{
  "num_hidden_layers": 19,
  "hidden_size": 224,
  "n_experts": 64,
  "experts_per_token": 8,
  "d_expert": 32,
  "d_shared_expert": 0,
  "hidden_act": "swiglu",
  "moe_layers": [0, 1, 2, 3, 4, 5, 6, 7, 8, 9, 10, 11, 12, 13, 14, 15, 16, 17, 18],
  "router_score": "softmax",
  "normalize_top_k": false,
  "routed_scale": 2.42,
  "balance_loss": 0.000722,
  "balance_bias": true,
  "router_z_loss": 0.001,
  "init_std_router": 0.0107,
  "lr_router": 0.000649,
  "num_attention_heads": 5,
  "num_key_value_heads": 1,
  "head_dim": 64,
  "vocab_size": 2532,
  "norm": "rmsnorm",
  "norm_place": "pre",
  "norm_eps": 1e-06,
  "positions": "rope",
  "rope_theta": 10000.0,
  "rope_fraction": 1.0,
  "qk_norm": true,
  "attn_scale": 0.125,
  "tie_word_embeddings": false,
  "parallel_block": false,
  "init": "normal",
  "init_std_qkv": 0.0334,
  "init_std_o": 0.00542,
  "init_std_up": 0.0334,
  "init_std_down": 0.00542,
  "init_out_by_depth": true,
  "optimizer": "soap_variant",
  "learning_rate": 0.0065,
  "lr_mult_up": 0.883,
  "beta1": 0.95,
  "beta2": 0.99,
  "lr_head": 0.00751,
  "warmup_steps": 95,
  "schedule": "wsd",
  "decay_fraction": 0.584,
  "decay_shape": "linear",
  "final_lr_fraction": 0.0,
  "batch_tokens": 65536,
  "max_seq_len": 256,
  "doc_mask": true,
  "z_loss": 1e-05,
  "train_tokens": 246100000,
  "max_steps": 3756,
  "dataset": "wikipedia_en"
}
Below are experts of layer 2 (counted from 0) of a mixture-of-experts language model. Rows are named router (the router's row for the expert), gate (a neuron's input weights, with its number), up (a neuron's input weights, with its number), down (a neuron's output weights, with its number) and show model dimensions 0-223. Each number is 200 + 40 x the weight over its row's rms, rounded and kept within 0 to 999.
After each expert's rows: "gets" lists some tokens that make up at least twice as much of what it gets as of all text; "raises" lists some tokens whose logits its average output raises strongly, later layers aside. This comes from a sample of Wikipedia text that the model never trained on. Tokens count by the router's weight.

# expert 7
router,218,156,191,228,219,162,166,281,158,197,151,197,170,248,101,251,206,180,143,181,234,269,177,196,191,167,264,145,192,254,256,205,231,126,244,187,244,214,226,133,174,146,142,220,198,169,112,142,132,241,200,163,146,219,199,188,215,158,240,280,220,159,243,193,184,148,218,236,147,204,204,206,179,213,145,279,228,245,144,262,218,199,208,197,184,166,186,181,189,189,187,195,209,218,249,230,158,239,269,212,221,170,253,185,162,168,162,172,179,166,239,189,173,167,189,278,147,244,147,237,188,175,224,192,145,183,188,171,258,232,239,205,151,203,215,231,155,237,191,181,154,231,158,188,167,214,225,267,181,165,194,211,252,144,168,233,206,202,119,192,244,220,168,172,295,215,211,251,172,225,257,174,167,180,247,136,192,215,184,229,213,150,165,234,220,226,191,225,157,152,293,179,181,242,241,156,253,230,178,202,229,179,289,224,215,149,140,293,125,209,267,208,211,213,176,208,190,223,316,117,218,178,144,166
gate0,178,198,183,184,188,164,187,249,206,120,236,101,195,183,196,185,113,173,182,188,170,236,238,166,121,187,208,141,205,204,194,184,158,170,299,189,162,150,197,222,228,216,186,135,217,152,197,151,161,226,174,193,158,231,151,240,251,188,224,179,146,106,212,256,205,136,224,241,162,274,183,239,207,202,162,233,215,154,148,267,196,169,239,182,239,224,165,147,267,213,200,205,199,223,260,206,190,225,252,174,266,170,272,203,162,194,173,185,238,248,222,248,227,224,210,265,189,254,94,235,256,176,228,189,240,238,136,170,234,199,252,186,254,196,166,236,164,226,203,152,150,212,123,221,235,185,175,273,196,99,221,217,198,196,195,232,231,196,224,175,210,241,133,171,218,196,182,275,222,158,254,227,194,151,152,198,115,270,153,166,314,152,197,200,219,171,221,185,132,189,237,238,189,233,199,216,245,188,212,128,183,135,243,169,162,155,180,223,266,168,195,195,171,258,153,231,218,212,282,177,199,239,182,161
up0,182,231,244,212,136,191,156,159,261,146,205,185,148,208,211,126,172,218,143,241,206,231,264,158,209,227,204,227,217,167,256,153,112,165,263,160,195,132,145,210,207,152,218,190,208,197,153,171,245,246,195,162,223,312,244,197,184,200,228,155,221,104,131,280,195,175,225,219,97,240,263,228,209,227,265,189,185,177,164,205,152,194,199,186,192,229,115,161,202,227,200,147,240,288,175,218,174,160,201,190,254,212,257,127,293,189,182,220,291,222,242,228,191,174,170,210,194,175,270,201,206,207,236,192,143,169,208,184,229,176,275,186,189,174,223,252,260,170,186,262,224,167,190,165,262,207,264,231,242,131,230,209,199,174,236,227,164,156,248,221,157,255,203,238,135,162,270,191,220,212,153,193,242,193,241,192,168,165,179,167,198,146,235,187,170,226,221,126,234,206,213,167,195,181,226,172,267,172,260,222,283,150,215,259,131,141,269,204,274,199,201,214,186,210,180,193,220,241,185,226,211,209,236,180
down0,180,215,235,248,122,179,250,153,160,221,210,180,181,220,147,258,216,217,228,184,236,213,227,152,220,208,150,225,209,192,255,201,201,172,265,226,225,217,193,176,162,184,212,197,235,254,171,187,248,174,234,177,227,154,197,193,201,236,208,214,258,186,174,228,194,174,189,220,157,244,259,173,202,82,185,302,207,197,202,194,146,157,197,210,205,163,248,225,183,236,202,190,179,191,209,172,227,282,202,263,241,202,209,114,215,169,190,186,253,177,212,262,163,265,163,273,209,173,256,188,246,109,174,268,243,222,173,153,147,225,223,183,170,154,218,292,214,292,149,229,237,256,186,223,195,185,198,180,249,197,253,295,163,198,215,147,215,239,220,175,222,145,210,241,282,186,206,169,115,219,165,199,295,182,231,139,222,191,189,222,266,155,265,209,194,246,226,167,231,227,273,154,169,123,185,90,238,223,205,182,228,269,202,139,207,150,207,197,202,263,269,278,184,175,193,200,262,257,166,189,235,245,237,166
gets: " ", " (", "\n", "ic", " M", "("
raises: "2", "1", "6", "4", "3", "5"

# expert 33
router,204,109,183,228,219,138,167,272,162,202,136,206,236,176,153,249,205,178,172,170,249,248,165,201,94,173,289,181,229,285,261,192,199,146,250,126,192,242,212,200,139,187,176,219,229,166,178,183,181,259,238,147,187,214,155,95,231,154,239,247,315,180,203,190,196,138,234,245,196,242,181,222,196,218,194,247,183,241,161,246,231,204,175,252,158,154,183,155,216,197,162,210,250,243,226,215,164,223,195,245,246,208,222,181,168,176,173,133,214,196,246,187,165,163,178,211,146,313,189,200,240,109,266,167,196,189,229,196,214,197,222,204,150,240,219,258,187,226,204,215,191,236,157,186,208,208,138,270,187,188,221,227,217,171,191,228,206,218,132,182,225,263,137,189,265,219,213,194,181,241,198,141,185,172,239,152,197,225,162,244,270,151,137,205,200,206,192,216,194,194,234,145,180,279,241,188,208,229,215,182,232,181,205,197,217,158,118,189,172,194,237,276,243,271,145,203,188,247,286,132,271,136,205,176
gate0,168,139,213,195,251,253,158,194,207,211,192,180,247,211,234,208,204,157,199,213,152,215,232,198,133,175,149,70,220,159,231,149,180,191,174,140,184,166,270,189,127,227,192,99,180,167,187,198,151,175,161,213,159,207,250,171,190,155,151,191,234,132,198,215,197,198,203,175,221,317,170,242,266,209,194,202,180,196,257,206,201,215,146,184,189,148,126,214,184,201,195,252,217,160,202,246,158,215,123,246,189,200,244,189,171,165,145,172,158,195,227,212,194,232,190,118,135,225,240,160,180,213,248,206,196,185,151,111,211,193,204,254,199,246,183,237,203,249,198,233,206,173,223,194,249,227,181,319,191,244,250,161,218,200,172,230,140,204,198,139,176,240,196,141,227,178,300,193,170,178,170,235,85,164,158,193,203,239,190,273,208,138,199,163,194,249,250,220,177,159,176,170,223,283,251,217,191,157,186,213,281,199,134,240,179,158,185,178,174,193,206,251,199,271,151,222,216,201,265,187,286,225,287,213
up0,176,194,184,197,305,121,232,257,241,159,160,241,264,189,164,225,144,242,155,131,156,186,246,163,222,173,260,193,293,241,103,176,222,194,188,196,200,148,167,209,183,187,196,165,222,169,247,171,155,203,188,268,109,127,196,195,189,170,153,260,207,181,150,234,177,198,182,308,137,251,188,222,229,154,184,230,201,221,188,195,251,200,154,161,196,227,198,183,197,216,198,245,218,142,172,253,198,210,104,178,235,166,156,227,203,196,174,190,173,214,149,173,186,131,152,150,246,256,167,156,181,257,168,165,260,210,275,221,245,145,192,217,140,191,171,184,201,235,122,136,184,180,213,229,145,172,146,222,167,184,151,202,181,242,161,197,175,161,161,183,182,178,195,178,232,186,181,190,168,228,223,211,259,155,214,192,265,249,199,202,248,214,141,199,272,128,189,193,231,218,251,178,183,271,179,237,109,208,196,170,199,244,226,202,158,90,295,197,179,244,271,258,219,185,186,159,184,177,214,196,267,200,175,242
down0,177,159,225,138,313,196,164,201,141,289,169,215,196,183,225,198,178,134,169,201,216,160,232,252,152,254,258,134,197,197,181,191,222,126,247,218,266,153,245,126,133,242,151,199,173,116,190,172,192,205,200,218,162,215,136,225,265,228,183,109,156,173,195,159,240,205,239,240,172,159,251,221,177,258,218,179,250,188,184,248,276,254,261,208,189,234,136,235,223,223,134,328,198,177,185,250,214,251,154,204,218,211,242,215,144,182,138,210,139,261,151,173,266,216,270,161,164,162,175,204,155,244,179,200,160,188,244,198,249,186,216,260,193,248,251,203,173,247,162,172,163,224,194,173,223,226,166,180,226,230,176,220,151,184,175,215,156,201,144,194,126,130,218,160,124,225,229,263,180,211,233,243,211,161,229,204,165,260,145,182,233,224,241,248,207,223,171,238,150,181,220,208,224,225,217,178,186,213,218,219,184,170,197,251,167,234,237,278,120,214,262,259,196,161,211,242,182,225,225,186,215,203,216,262
gets: "9", "8", "6", "4", "7", "5"
raises: "9", "7", "8"

# expert 50
router,231,190,149,200,256,138,172,263,172,171,154,193,198,199,93,223,213,177,172,167,214,213,201,184,155,224,308,151,165,253,281,199,207,116,251,181,244,227,220,167,134,149,188,255,189,174,177,200,191,267,230,187,157,198,196,150,227,175,207,212,251,151,211,169,184,129,218,245,154,208,229,162,162,251,151,228,199,244,174,219,216,219,248,179,170,155,172,195,263,210,160,153,228,216,216,207,146,219,235,218,256,190,243,203,165,168,181,131,172,183,231,164,176,177,203,224,107,238,183,212,176,159,259,183,186,210,201,164,247,219,235,182,171,249,185,235,132,293,202,204,198,253,111,172,164,223,133,270,151,174,159,236,225,201,144,220,246,201,183,197,241,288,157,184,227,208,257,218,165,258,195,150,174,171,259,178,123,209,158,208,242,173,132,229,239,245,189,277,158,199,261,155,164,237,258,178,231,232,168,161,252,185,263,233,230,174,171,235,173,185,230,247,198,207,123,247,144,243,249,136,259,138,163,181
gate0,185,203,182,206,275,129,213,251,202,191,131,146,217,182,154,201,180,123,142,223,227,199,173,168,203,186,182,101,138,245,226,165,195,216,237,146,218,155,242,262,180,117,143,130,184,216,186,274,159,259,177,156,108,234,234,210,235,178,176,189,193,120,168,157,210,139,202,215,170,225,185,212,220,209,123,241,183,243,147,252,219,221,232,202,230,117,242,183,226,196,208,143,239,246,144,185,151,203,265,223,204,222,193,223,223,157,182,123,137,237,304,214,224,200,177,257,174,249,191,188,190,148,250,173,181,170,258,150,296,220,191,204,176,233,270,218,133,311,221,185,171,183,152,185,176,197,213,290,196,173,204,202,205,274,221,180,253,233,195,263,179,155,246,179,277,159,191,175,227,248,191,201,186,207,154,170,149,220,153,223,268,128,241,238,228,251,233,249,211,166,265,196,226,235,235,226,246,198,217,175,212,140,243,170,191,222,179,214,218,185,207,211,284,222,185,202,221,220,244,217,235,203,185,221
up0,209,193,175,220,142,171,269,192,206,175,160,233,159,242,216,157,188,222,153,303,179,172,197,198,225,173,126,226,155,243,245,150,222,269,198,214,220,211,183,245,263,130,180,198,204,157,254,114,183,157,199,240,147,232,212,205,220,206,240,174,194,201,201,120,211,207,195,175,255,294,232,258,228,201,148,201,204,202,183,206,175,263,289,207,172,196,268,237,241,168,163,163,224,290,206,181,192,215,213,267,164,214,131,185,239,187,314,262,205,159,247,216,174,164,236,198,184,142,221,199,194,104,184,216,176,156,116,199,192,172,168,151,272,214,215,140,223,231,214,120,155,197,175,209,253,220,241,278,238,173,193,220,204,211,178,197,160,197,224,229,241,167,263,242,184,151,145,240,123,209,218,215,258,242,112,151,120,142,236,170,195,203,240,237,249,207,222,187,155,208,130,194,174,232,211,140,241,217,241,213,151,199,224,197,199,196,241,205,246,208,178,82,221,181,234,196,173,214,238,243,202,197,163,138
down0,194,183,198,212,170,213,205,196,204,233,226,126,246,215,206,158,200,299,253,184,206,226,201,243,297,187,192,169,155,220,167,203,200,289,210,173,229,196,137,249,255,128,217,227,170,235,170,217,175,191,198,242,247,277,193,237,195,228,145,265,215,175,175,170,200,196,164,169,198,241,213,262,220,143,189,173,203,167,177,241,114,214,258,284,261,181,224,188,183,224,166,156,188,191,167,196,193,224,148,212,181,204,201,204,286,185,231,174,256,167,191,289,271,225,223,222,205,200,150,283,243,161,131,196,227,230,155,251,216,294,181,165,242,119,192,197,213,223,187,222,193,159,174,212,203,218,135,252,232,122,200,202,262,286,272,208,139,149,257,201,280,189,211,244,163,188,176,148,192,138,170,252,235,172,114,254,255,188,271,203,195,236,220,188,145,138,198,176,148,199,211,221,260,209,232,160,221,151,180,186,198,174,219,175,171,195,151,165,188,265,113,152,126,215,267,183,185,175,232,212,224,139,189,164
gets: "2", "6", "7", "5", "9", "8"
raises: ",", "5", "th", "0", ".", "4"

# expert 48
router,256,176,180,208,210,167,160,268,153,174,144,170,223,256,152,267,204,166,173,148,274,242,187,187,157,195,226,163,188,216,221,193,215,165,213,203,223,196,228,173,139,118,190,235,217,167,126,175,173,235,223,144,181,249,182,154,233,220,232,242,255,165,183,196,202,153,267,220,183,273,246,222,195,249,181,234,188,195,140,272,220,260,231,238,163,181,156,138,193,158,173,169,215,217,227,223,141,229,232,238,233,182,237,133,129,152,141,157,166,176,248,189,151,151,215,263,162,239,163,270,200,201,235,196,128,202,152,187,236,242,252,215,179,226,225,235,167,246,186,184,184,264,150,165,181,237,191,231,157,159,183,231,215,174,152,199,197,213,154,183,270,251,141,190,244,239,214,227,158,246,241,131,150,138,230,193,173,224,137,262,266,114,158,233,244,228,184,271,159,184,226,153,200,236,269,196,277,227,220,179,265,168,213,190,232,164,116,244,154,180,230,218,241,267,146,219,147,225,252,134,252,197,171,148
gate0,243,199,214,208,194,183,182,252,233,174,127,220,187,149,146,231,196,217,143,181,172,221,147,149,103,145,249,188,204,225,237,199,188,132,260,181,182,180,158,255,118,206,157,228,208,138,139,206,170,261,162,165,160,234,210,170,250,194,196,250,187,136,202,164,209,154,244,262,131,179,198,198,191,280,175,262,179,258,109,247,231,218,217,99,205,151,182,187,166,230,177,148,177,204,217,254,146,249,200,251,179,204,212,184,132,180,161,148,155,148,268,170,195,173,149,195,132,280,181,234,195,180,199,162,70,211,220,162,240,264,212,238,161,262,216,321,225,208,222,198,156,214,171,208,180,259,200,186,219,192,217,213,235,250,173,194,148,206,169,205,246,239,196,184,220,213,217,207,163,245,204,164,226,180,135,173,212,209,165,324,194,164,160,197,275,229,204,222,186,195,177,211,172,206,273,228,194,202,188,167,206,161,194,206,223,138,163,245,178,179,282,215,191,224,183,213,186,254,293,151,243,174,202,206
up0,222,200,148,125,201,164,185,207,226,269,175,235,167,108,180,210,131,237,159,217,192,203,169,213,144,162,197,225,276,279,172,180,167,215,177,233,119,243,134,168,158,181,189,208,200,208,155,234,212,250,179,158,239,212,197,223,193,163,162,124,222,174,214,197,140,137,137,201,231,174,173,233,155,213,208,232,196,263,145,163,213,198,191,174,255,187,139,249,189,184,218,203,187,230,224,191,218,198,149,176,216,266,211,189,246,209,252,120,136,271,232,175,218,204,165,76,126,263,211,149,212,251,148,249,107,236,240,219,128,212,209,194,140,243,230,257,311,190,157,210,190,95,207,165,197,168,183,157,161,169,220,246,183,264,186,224,196,246,183,154,287,185,185,166,203,127,235,175,173,219,150,199,218,227,145,164,138,254,218,274,208,173,226,203,232,198,144,163,229,181,155,204,191,214,154,223,175,163,179,171,222,240,161,212,238,163,239,198,181,188,274,199,135,225,259,146,188,242,215,209,225,201,230,240
down0,192,218,236,234,189,239,197,253,172,105,242,198,129,163,169,144,210,181,147,70,297,211,177,192,160,244,180,224,202,172,174,216,184,200,197,222,181,205,192,216,169,228,211,221,137,196,253,199,162,172,243,206,240,198,202,205,208,207,106,182,249,237,122,193,141,251,184,191,207,182,205,137,209,208,179,181,219,183,237,251,253,257,191,171,177,140,151,180,241,214,233,184,177,209,227,148,248,245,210,269,196,180,256,176,166,174,152,199,284,247,155,208,173,172,241,216,169,105,176,255,134,122,205,189,168,294,232,245,242,180,248,177,218,223,206,200,175,233,287,245,245,200,165,211,238,226,292,225,142,218,201,150,189,216,180,186,241,216,66,190,152,209,231,211,189,200,251,202,196,96,210,175,194,202,202,254,190,203,211,195,194,204,185,262,177,235,158,265,226,185,188,199,196,191,107,214,241,174,191,115,205,175,139,185,315,211,224,191,206,238,215,217,244,164,177,216,196,235,160,184,128,158,167,150
gets: "er", " for", " G", " F", "el", " J"
raises: "ts", "ces", "k", "c", "g", "ks"

# expert 37
router,265,149,170,238,234,165,128,232,134,133,134,139,170,182,138,271,248,143,144,157,214,238,182,177,160,190,268,150,123,209,244,219,263,122,244,189,270,227,242,138,166,150,175,204,200,176,144,147,176,241,222,192,159,230,188,146,249,173,226,230,191,180,225,182,247,141,243,217,190,248,287,150,162,227,168,219,206,149,178,218,201,180,217,231,173,163,182,189,231,211,170,147,242,217,225,256,158,253,252,226,231,178,227,167,144,189,181,166,178,159,245,203,174,170,220,251,178,222,183,239,181,170,239,162,186,172,198,157,244,233,263,224,194,217,212,213,146,256,228,207,217,253,149,182,108,230,185,230,177,167,163,228,220,134,206,271,222,193,163,209,219,253,179,142,220,255,223,275,182,242,212,150,170,159,266,156,163,208,151,252,235,139,164,220,227,288,148,245,141,189,239,177,183,218,261,173,247,260,168,175,250,189,216,264,226,144,171,228,141,165,245,218,250,198,143,226,172,212,227,155,242,190,139,174
gate0,235,210,177,220,259,199,121,167,205,131,187,135,155,204,203,254,141,177,202,189,192,159,157,225,177,153,188,124,217,210,263,203,213,178,236,200,197,255,182,219,218,225,226,202,220,135,140,165,162,219,270,139,183,226,221,192,197,177,181,144,172,171,217,183,239,169,233,243,205,188,252,180,209,201,212,270,206,140,181,190,261,215,241,187,191,100,197,165,168,244,234,178,250,212,172,227,143,227,280,245,204,190,236,142,94,213,226,179,201,242,226,135,135,145,181,270,171,216,200,178,105,202,299,191,210,132,168,117,304,176,274,181,162,166,186,208,175,205,179,216,211,199,100,179,154,276,207,218,173,153,126,296,228,176,204,249,208,132,225,228,189,231,189,204,196,158,204,227,193,190,208,165,174,207,185,195,150,236,155,237,244,152,167,259,247,259,180,195,149,149,217,239,232,223,228,178,226,283,215,184,194,128,205,227,165,152,133,208,182,154,216,146,204,204,207,169,256,200,213,152,267,218,149,231
up0,205,228,197,153,209,294,306,165,245,263,169,175,132,199,210,184,179,252,166,220,245,250,166,225,86,190,196,169,133,189,224,172,172,243,293,229,205,196,168,229,192,265,204,201,204,181,177,148,240,228,227,196,209,247,231,237,229,172,289,268,186,90,148,168,182,270,205,245,175,201,249,208,166,229,174,225,161,174,145,176,231,195,180,236,187,202,171,213,156,195,184,208,176,242,186,278,243,264,204,212,138,241,184,110,266,225,238,218,308,209,138,157,211,176,202,204,228,190,246,182,173,194,187,150,185,220,234,249,273,266,169,130,198,206,137,215,241,237,165,245,153,145,178,228,150,212,224,152,126,160,180,211,187,162,149,236,212,181,199,179,202,125,242,262,150,215,241,154,245,140,232,163,228,203,134,196,213,266,185,183,223,186,254,181,174,182,230,177,236,81,176,213,187,214,251,150,163,141,207,161,218,211,244,212,170,193,227,196,190,187,242,226,205,205,238,207,254,237,236,180,194,178,161,167
down0,217,174,190,182,240,230,173,176,242,259,173,175,179,165,214,161,147,200,169,198,125,213,120,194,273,181,201,198,185,195,215,237,191,190,296,204,194,218,154,236,244,242,220,258,259,257,181,208,165,194,252,262,214,238,149,138,137,135,171,201,145,236,247,147,280,184,149,206,219,147,236,185,191,161,229,199,169,220,178,225,157,167,191,144,268,176,245,253,170,196,183,222,204,191,209,225,224,161,235,113,118,185,153,188,221,218,168,213,221,190,155,259,163,146,244,156,240,288,217,193,191,198,239,188,224,297,139,181,169,83,152,223,206,185,159,140,129,230,249,168,207,214,176,223,244,237,154,202,218,176,290,157,169,148,211,213,213,223,198,220,171,231,269,201,197,163,251,210,231,202,197,224,156,216,203,217,173,201,267,223,221,168,235,226,250,179,183,224,208,210,153,231,253,209,133,115,183,188,203,260,283,291,197,152,154,247,261,212,172,251,167,159,239,229,183,234,163,239,165,127,232,206,270,148
gets: " ", " R", " M", " r", "r", " P"
raises: "ap", "ad", "ain", "ac", "and"

# expert 36
router,240,200,135,222,252,120,117,284,182,153,117,188,227,204,139,233,225,183,143,181,247,232,191,196,143,229,283,112,165,227,245,209,200,110,239,190,199,255,180,171,174,148,182,268,197,171,159,177,171,225,254,174,133,232,195,146,218,138,232,235,251,171,187,166,216,154,244,222,132,236,252,166,185,261,134,235,179,222,179,245,231,214,201,183,168,148,186,179,258,172,149,216,205,266,232,213,154,246,232,250,237,186,212,177,173,166,190,149,188,198,247,186,176,173,193,222,145,289,153,241,196,176,234,173,162,217,178,175,249,210,245,210,160,228,213,229,133,233,225,173,170,227,150,170,163,222,170,264,181,150,181,209,227,184,178,213,249,227,178,180,244,246,163,196,286,185,268,228,168,272,222,140,162,150,257,207,185,224,150,217,251,170,143,205,224,243,202,247,154,200,252,144,202,264,242,208,269,232,196,154,256,188,238,221,229,206,175,246,173,199,242,265,229,237,100,207,180,213,234,157,242,153,157,145
gate0,225,165,185,287,213,144,164,197,190,209,180,214,233,206,210,201,206,125,204,199,195,224,208,214,169,180,282,137,242,217,195,173,178,181,222,155,179,210,208,211,197,215,125,240,223,154,133,190,199,209,199,182,185,223,177,154,190,177,183,216,210,182,168,157,201,234,262,281,162,278,232,194,141,270,190,220,236,131,147,218,216,239,211,226,131,206,200,208,210,156,172,149,200,140,179,249,189,241,189,260,287,165,219,246,179,150,168,138,174,206,243,153,185,275,269,203,97,201,180,180,235,199,282,98,251,236,191,184,209,255,234,171,179,235,309,293,221,236,202,167,240,262,154,202,179,239,189,306,226,190,184,156,264,159,182,167,159,167,228,161,188,237,220,205,207,224,293,210,189,220,192,168,176,107,161,179,177,216,222,209,237,187,210,173,208,242,204,187,163,133,284,157,209,232,230,159,229,201,196,162,231,154,207,284,202,145,194,258,151,258,225,160,186,206,180,238,224,157,219,136,273,169,146,149
up0,135,210,195,250,172,246,263,225,177,185,219,192,219,206,216,234,177,211,142,168,200,186,195,260,181,201,231,163,166,161,285,142,205,191,255,272,255,133,129,184,188,149,206,161,220,160,191,226,218,160,222,217,206,232,139,152,171,163,274,228,237,311,132,278,249,194,157,181,253,263,179,237,175,206,191,146,167,183,294,249,236,199,176,200,292,203,175,217,218,200,241,226,215,250,240,194,186,129,189,218,138,144,222,189,180,177,200,189,241,148,207,235,256,137,164,203,196,175,159,161,215,223,185,198,118,171,245,218,262,172,217,264,178,202,158,147,204,220,192,261,115,144,222,210,274,224,298,188,150,181,208,234,136,174,241,246,181,200,185,223,149,206,183,162,174,199,247,189,114,167,216,216,181,154,196,199,249,196,239,213,299,178,226,213,194,246,194,212,176,193,299,288,220,172,176,267,193,193,105,130,229,266,246,241,176,234,222,170,201,157,196,216,159,217,190,208,227,182,207,199,177,210,251,168
down0,169,188,201,247,168,172,197,231,250,222,147,226,230,188,189,145,144,215,194,211,221,185,176,199,151,158,241,247,171,200,180,158,185,189,178,193,273,206,167,168,274,210,233,206,264,183,162,234,215,200,222,298,260,232,187,218,153,133,177,177,204,253,186,144,109,270,213,159,142,252,261,233,186,152,216,169,206,231,227,195,111,174,218,194,271,216,190,245,212,244,185,172,238,195,220,272,135,156,179,143,136,201,179,208,147,215,202,244,236,166,218,113,204,157,246,225,228,134,181,166,222,253,169,151,198,147,178,190,189,170,269,202,208,226,189,136,213,171,238,293,134,274,259,210,249,155,175,177,177,220,164,99,162,237,212,168,259,239,179,217,223,203,182,219,260,282,199,222,113,197,208,200,190,192,200,192,217,106,187,211,179,252,253,87,187,173,176,192,264,250,254,217,186,190,294,217,224,226,160,291,179,198,180,193,187,169,226,195,279,219,241,200,161,211,122,228,180,184,210,219,203,184,227,219
gets: "2", "0", "1", "9", "3", "7"
raises: ".", "5", "0", "6"

# expert 13
router,236,192,118,256,265,137,160,299,157,165,126,199,206,215,138,251,225,176,157,173,204,235,184,187,155,194,259,127,176,235,245,185,187,123,221,185,246,231,227,167,155,165,172,258,189,167,163,159,170,243,281,154,146,212,211,185,247,174,220,247,223,161,197,187,180,189,242,252,190,277,209,164,166,262,171,241,213,213,186,245,217,236,197,228,190,156,195,170,245,197,143,192,210,271,218,208,151,231,236,241,262,151,239,165,158,167,168,123,138,205,235,196,185,169,205,228,144,258,161,260,216,197,241,173,190,218,157,163,276,231,257,229,158,237,202,231,142,247,222,164,200,249,164,189,166,222,179,272,172,144,191,218,221,197,173,231,227,226,144,185,244,260,147,202,217,228,252,235,160,274,206,151,160,161,209,161,190,241,180,253,236,174,181,221,222,257,185,236,136,168,269,141,145,286,222,168,221,253,216,161,244,159,247,215,224,171,164,257,179,208,235,257,208,237,149,215,142,218,255,156,258,137,165,151
gate0,247,178,118,274,200,153,227,279,229,137,178,197,254,230,195,222,262,121,234,199,191,218,164,135,229,225,217,173,183,200,129,218,234,188,229,224,261,248,223,221,161,143,146,228,196,164,105,121,184,206,205,228,123,173,235,215,214,157,244,194,173,222,225,123,166,190,215,287,145,234,245,202,183,258,135,194,168,157,190,225,184,243,220,209,246,220,226,123,236,201,204,177,216,282,233,230,188,164,188,280,201,144,232,208,202,274,212,104,138,228,219,195,208,207,185,278,156,259,197,238,232,230,154,165,216,209,194,142,313,192,192,213,200,213,273,223,154,205,161,230,214,268,179,148,195,210,172,257,237,186,172,187,202,246,191,197,217,207,165,230,214,246,144,188,218,74,249,181,220,213,175,197,145,134,220,134,160,234,206,254,265,190,253,240,195,265,221,224,195,229,226,202,173,215,191,209,157,248,150,224,245,142,214,194,216,188,152,251,181,184,168,213,143,197,138,161,181,190,216,208,187,167,185,125
up0,184,218,213,184,187,135,196,246,168,219,198,241,159,183,168,188,136,245,219,196,140,154,173,216,127,216,251,170,235,199,217,266,186,261,204,119,188,132,179,204,220,247,208,191,217,244,273,241,165,225,164,231,247,191,178,264,190,222,226,286,218,264,218,223,204,182,214,164,225,267,162,68,177,174,219,126,127,171,272,221,195,169,223,205,174,274,236,214,231,231,190,240,153,219,239,161,204,219,205,233,166,341,175,136,175,222,228,257,202,261,203,208,164,175,230,157,200,148,249,238,248,197,147,239,201,248,156,195,144,205,175,240,147,222,185,168,223,210,186,231,130,160,189,261,131,156,218,177,218,223,180,128,199,172,209,227,182,191,209,178,233,189,223,266,222,257,201,210,270,159,182,233,312,242,153,136,252,216,226,180,221,202,138,176,206,162,202,171,226,176,182,196,177,138,286,215,243,178,158,185,209,257,173,197,285,190,190,149,182,248,227,218,235,182,226,215,207,222,234,270,184,142,177,270
down0,215,124,220,240,246,151,202,188,170,216,274,256,224,207,162,241,176,260,196,103,215,232,150,158,198,140,238,148,253,166,256,220,168,202,174,157,222,198,181,221,226,232,223,187,245,146,207,246,192,213,189,247,236,190,192,192,218,218,200,173,188,171,186,191,178,181,239,243,266,184,196,247,306,227,132,195,206,202,213,182,119,226,236,147,149,226,220,210,197,100,176,231,160,252,146,226,89,210,225,129,215,181,187,276,193,211,218,149,194,248,230,136,247,231,159,164,129,222,191,220,196,271,210,205,235,241,210,207,242,276,198,231,254,277,236,171,188,307,176,232,196,157,141,160,173,186,266,198,195,160,220,210,211,181,164,230,160,216,282,215,189,200,281,217,232,155,169,188,168,162,165,209,227,179,248,177,186,166,204,204,162,224,213,183,157,237,153,155,183,239,140,176,212,246,199,219,204,237,190,202,214,54,186,200,275,122,224,226,175,187,199,197,144,218,117,231,258,123,196,241,217,177,178,219
gets: "2", "1", "0", "3", "4", "5"
raises: "0", "6", "5", "7", "8", "nd"